{
  "n_layer": 11,
  "groups_per_token": 2,
  "norm_place": "pre",
  "init": "normal",
  "doc_mask": true
}
Below are experts of layer 4 (counted from 0) of a mixture-of-experts language model. Rows are named router (the router's row for the expert) and show model dimensions 160-199. Each number is 128 + 24 x the weight over its row's rms, rounded and kept within 0 to 255.
After each expert's rows: "gets" lists some tokens that make up at least twice as much of what it gets as of all text. This comes from a sample of Wikipedia text that the model never trained on. Tokens count by the router's weight.

# expert 13
router [141  97 133 142 142 150  96 157 160 173 150  79  96 104 117 157 142 124 149 150 128 132 121 140 121  92 111 146 140 139 184 126 117  99 109 134 105 129 102 128]
gets: ".", "ed", "er", "ers", ",", ":"

# expert 12
router [152 104 147 149 154 161  91 159 152 168 149  75  84  90 120 163 146 131 156 163  99 133 107 131 118 104  98 150 148 132 165 109 120 109 108 113  96 119 100 153]
gets: ".", "0", " in", "1", " and", " |"

# expert 30
router [151  91 153 159 156 155 100 158 163 171 160  80 104 111 116 162 139 140 165 159  98 126 106 130 130  87 102 140 124 120 166 114 127 107 112 121 103 137  99 144]
gets: " the", " of", "s", "-", ")", "ic"

# expert 35
router [138  87 153 140 146 155  96 156 154 165 150  79  93 104 126 156 126 139 164 162  98 112  98 143 114  88 114 151 141 117 167 128 128 118  88 124 107 128  93 140]
gets: " ", " the", ")", " The", " in the", " of the"

# expert 76
router [117 119 144 179 116 144 123 163 136 131 163 150 137  98 132 155 123 165 164  81 154 126 130 148 166 130 102 165 134 145 116 124 134 137 135 132  88 112 153 145]
gets: " was", " is", " that", " were", " are", " He"

# expert 68
router [180 197  96 135 138 145 137 117 160 159 146 120 112 133 118 108 117 138 123 115 150 131 125  82 127 128 125 120 153 151 147 128 139 110 184 129 119 129 154 129]
gets: "\n", ":", ": ", ")", ";", "°"

# expert 43
router [150 142 154 143 123 149  91 149 156 153 112 142 180 143 167 147 111 140 131 135 130 130  85 140 171 156 100 159 115 125 124  91  96 107  94 125 125 140 137 107]
gets: "–", " (", "-", "/", " \"", "("

# expert 69
router [155  93 134 106 142 156 118 147 139 128 163 139 111 117 154 122 110 129 139 135 154 130  86 119 185 128 128  98 126 145 152 168 120 153  85 118  99 104  98 157]
gets: "000", "017", "016", "020", "014", "010"

# expert 26
router [156 103 144 156 149 157 111 154 149 175 156  88  92 103 119 154 134 121 139 148  93 125 129 138 129 109 105 153 146 130 155 132 124 103 104 125 103 138  79 151]
gets: ",", ".", "on", "ation", "3", "13"

# expert 37
router [128 158 137 105 147 139 104 129 110 113  96 172  99  97 112 116 173 147  90 120 140 116 136 113 103 150 127  71 107  95 133  84 113 170  84 164 164 137  91 121]
gets: "0", "3", "4", "5", "6", "2"

# expert 20
router [162  96 166 148 155 159  93 151 147 183 158  86  91 116 114 153 121 121 148 165  93 126 126 151 132 111 103 151 153 135 167 126 137 104  95 111 102 130  87 151]
gets: " in", "ation", "==", " The", "ed the", " of"

# expert 9
router [148 102 139 152 160 154 101 156 144 167 158  84 107 112 117 164 146 127 161 176 110 133 137 139 118  87 110 152 127 132 171 125 147 117 114 133 104 151  97 148]
gets: "o", "ing", ")", "0", "s", "y"

# expert 61
router [164  99 146 128 108 138 116 132  83 117 118 193  73 141 115 134 153 101 120 115 154  97 119 136 152 147 177 111 108  91  97 124 156 159 128 158 155 139 110 145]
gets: " | ", " ", "; ", ") | ", ": ", " |  | "

# expert 60
router [ 94 105 155  67 183 147 117 147 154 148 128 138  79 124 142 150 174 112 148 113  86 141 100 117  96 117  99 112 127 133 107  99 134 114 114 119 108 102  80 136]
gets: " =", "=", ") =", "The", "==History==", "=="

# expert 36
router [137  89 141 150 139 159 106 145 150 169 155  70 102 103 112 159 146 125 154 153  98 121 113 154 124 104 107 143 131 113 177 128 129 104  97 131 112 137  86 139]
gets: "'", "'s", "ing", "a", "e", "i"

# expert 34
router [103 112 135 156 167 134 114 137 120 137 139 143 100 132 141 108 119 116 139 143 106 114 125 154 101 139 107 113 128 110 101 111 128 140 127 114 120 148 142 147]
gets: "1", "2", "3", "4", "5", "6"

# expert 62
router [ 84 132  96 142  79 132 126 120 137 134 106 203 152 155 130 114 104  83 103  88 185 101 154 142 136 164 138 153 138  96 120  98 130 127  81 164 127  93 125 133]
gets: " in", " of the", " the", "'s", " of", " in the"

# expert 72
router [103 130 119 142 101 144 104 121 130 128 148 146 122 129 137 164  99  91 108 114 170  94 134 122 107 110 160 120  99 135 147 124 146 133  84 162 121 105 164 139]
gets: " to", " to the", " for", " after", "ed to", " After"

# expert 49
router [171 102 172 128 152 147  88 143 163 174 152  87 106 124 130 162 157 126 134 161 129 119 133 140 117 119 110 145 117 126 175 113 139 107  94 143  95 135  93 139]
gets: ".", " |", ":", "–", ",", "-"

# expert 64
router [169 139  93 168 156 128 145 124  84  93 138 132 135 116 171 124 141 104 134 134 119 128 116 184 127 161 107 136 161  89 141 118 116 112  89 143 101 118 102 174]
gets: " m", " p", " c", " b", " f", " d"

# expert 67
router [165 120 145 127 112 132 148 171 111 171 135 157 116 168 147 128 127 107 127 124 115 146 139 119 128 149 111 105 117 154 131 107 133  93 163 104 124 155 127 142]
gets: "| ", "|", "- ", "-", "  -", "|  |"

# expert 79
router [ 90 160  96 127 141 149 113 149 174 125 111 155 125 128 125 150 100 121 128 136 137 116 131 153 136 154 101 126 129  86 147  95 142 109 158 124 103 102 136 133]
gets: ",", " and", ", and", ", the", "),", " or"

# expert 55
router [149 103 153 136 153 151  88 148 160 175 152  76  93  93 113 172 134 137 163 153 112 117 126 136 123 113 107 154 150 126 167 120 126 103 107 113 103 134  83 149]
gets: ".", " American", "ians", " Europe", "angladesh", " Vol."

# expert 3
router [132 116 151 133 145 161  88 152 161 175 139  84  97 110 118 155 148 129 139 173 102 120 134 146 115  94 112 141 139 124 155 143 112 118  86 109  89 151  96 158]
gets: ".", " |", " a", " The", "% |", ") |"

# expert 48
router [151 106 159 136 151 151  83 156 144 171 132  77  91  96 130 177 133 141 151 163 115 125 110 146 117 112 103 154 128 130 160 115 129 109  99 114 103 129  88 154]
gets: " a", " an", " the", " his", " her", "),"

# expert 21
router [ 97 103 130 107 134 127 132 145 130  93 113 116 154 163  98 122 147 125 147  89 121 144  94 115 122 142 116 141 103 112 143 131 115 136 105 105 124 136 157 145]
gets: "\n", "\n\n", "- Genus", "- Order", "==See also==", ") *"

# expert 7
router [142 105 143 152 153 157 103 152 157 167 148  73  97 107 122 168 131 125 145 170 108 126 124 140 114 107  95 160 144 121 161 121 133 109  85 116 112 145  92 153]
gets: "v", " G", " B", "3", "r", " S"

# expert 11
router [112 135 141 107  67 140  95 135 130 138 127 152  95 138 115  78 128 129 128 129 116 130 104 142 148 131  81 146 106  80 147 107 104 115 172 141 114 141 135 135]
gets: "C", "S", "A", "B", "M", "D"

# expert 54
router [126 136 127 100 131 144 105 134 135 106 148  90 134  89 121 132 101 119 130 160  90 139  96 115 133 121 111 151 113 105  65 105 119 142 108 122 150 147 144 148]
gets: "\n", "\n\n", "=", "Personal information", "- Born: ", "- Location"

# expert 42
router [135 150 114 156 136 134 153 112 142 101 131 108 128  87 117 129 110 134 141  90 125 163 146 173 114 109 113  99 123 117 132 143 134 135 118 130 133 123 157 127]
gets: ".", "\"", ").", "s.", ")", "\"."

# expert 19
router [149 105 148 147 156 154  97 155 155 169 155  72  90  96 120 159 152 132 156 161 105 122 122 153 125 111  98 148 145 127 167 116 124  99 104 122 100 130  83 137]
gets: ",", " in", " on", " his", "ar", " of"

# expert 22
router [151 100 149 155 149 157 106 143 150 180 147  82  87 120 109 156 144 130 140 172  87 127 125 154 132 108 101 154 142 134 162 119 131 113 101 112 103 130  86 150]
gets: "2", " The", "o", "ation", "6", "00"

# expert 6
router [172 132 100 169 117 143 146 130 118 149 125 115 126 124 103 149 131 126 140 100 120  89 145 151 134 119 156 110 136 147 142 157 131 107 172 120 117 134  88  75]
gets: " |", " |  |", ") |", " |  |  |", " –", " | S"

# expert 45
router [159 135 126 151 113 161 106 161 163 131 155 134 104 105  80 138 150 134 153 126 108 152 116 132 126 102 148 108 134 160 184 138 126 112 122 124 125 125  87 139]
gets: " |", ")", ":", " |  |", ") |", " –"

# expert 8
router [140  88 132 155 159 150  95 156 152 174 161  83 108 118 127 146 142 130 152 173  97 120 124 136 139  97  96 145 144 119 172 131 139 109  97 130  96 137  93 129]
gets: "o", "ar", "ic", " de", "all", "er"

# expert 52
router [149 104 162 150 156 170 112 158 162 170 158  97  98 115 128 158 137 140 160 148 110 117 124 139 129 116 105 145 138 131 175 111 135  95  95 118 108 140  85 135]
gets: " the", " The", "1", "j", "', ", " its"

# expert 10
router [146 102 135 148 147 160  98 156 159 161 153  72  85  91 125 168 143 117 147 163  90 122 108 138 121  98  97 154 153 133 171 116 127 112  95 119  97 129  97 154]
gets: "ed", ")", " and", " in", " was", " gold"

# expert 28
router [106 116 123  90 128 143 135 144 151 151  92 147 130 147 138 131 147  82 103 143  96 141 132 162 137  86 123 148 119 134 132 140 121 111  95 110 116 135 160 135]
gets: "\n\n", "==", "===", " ==", "====", " ==="

# expert 16
router [ 91 104 160  90 100 133 107 133 148 164 118 151 104 159 132 136 130 129 138 157 139 124 119 131 134 123 166  98 146 135 136 115 153 101 116 153 161 117 103 160]
gets: ", ", " in ", " In ", " on ", " and ", "In "

# expert 74
router [151  80 165 128 157 158 103 154 152 165 171  81 100 103 123 146 160 152 146 168  99 130 110 142 122 120 109 151 151 120 157 130 119 103 107 112 109 139  81 150]
gets: " $", "′", "\\", "+", "$", " II"

# expert 78
router [156  95 168 124 149 160  94 162 159 172 162  73  97  97 129 163 150 137 149 168 105 125 128 148 120 105 105 157 160 123 161 120 115 114 114 106 113 145  75 144]
gets: "ation", " for", " by", "ist", ")", " L"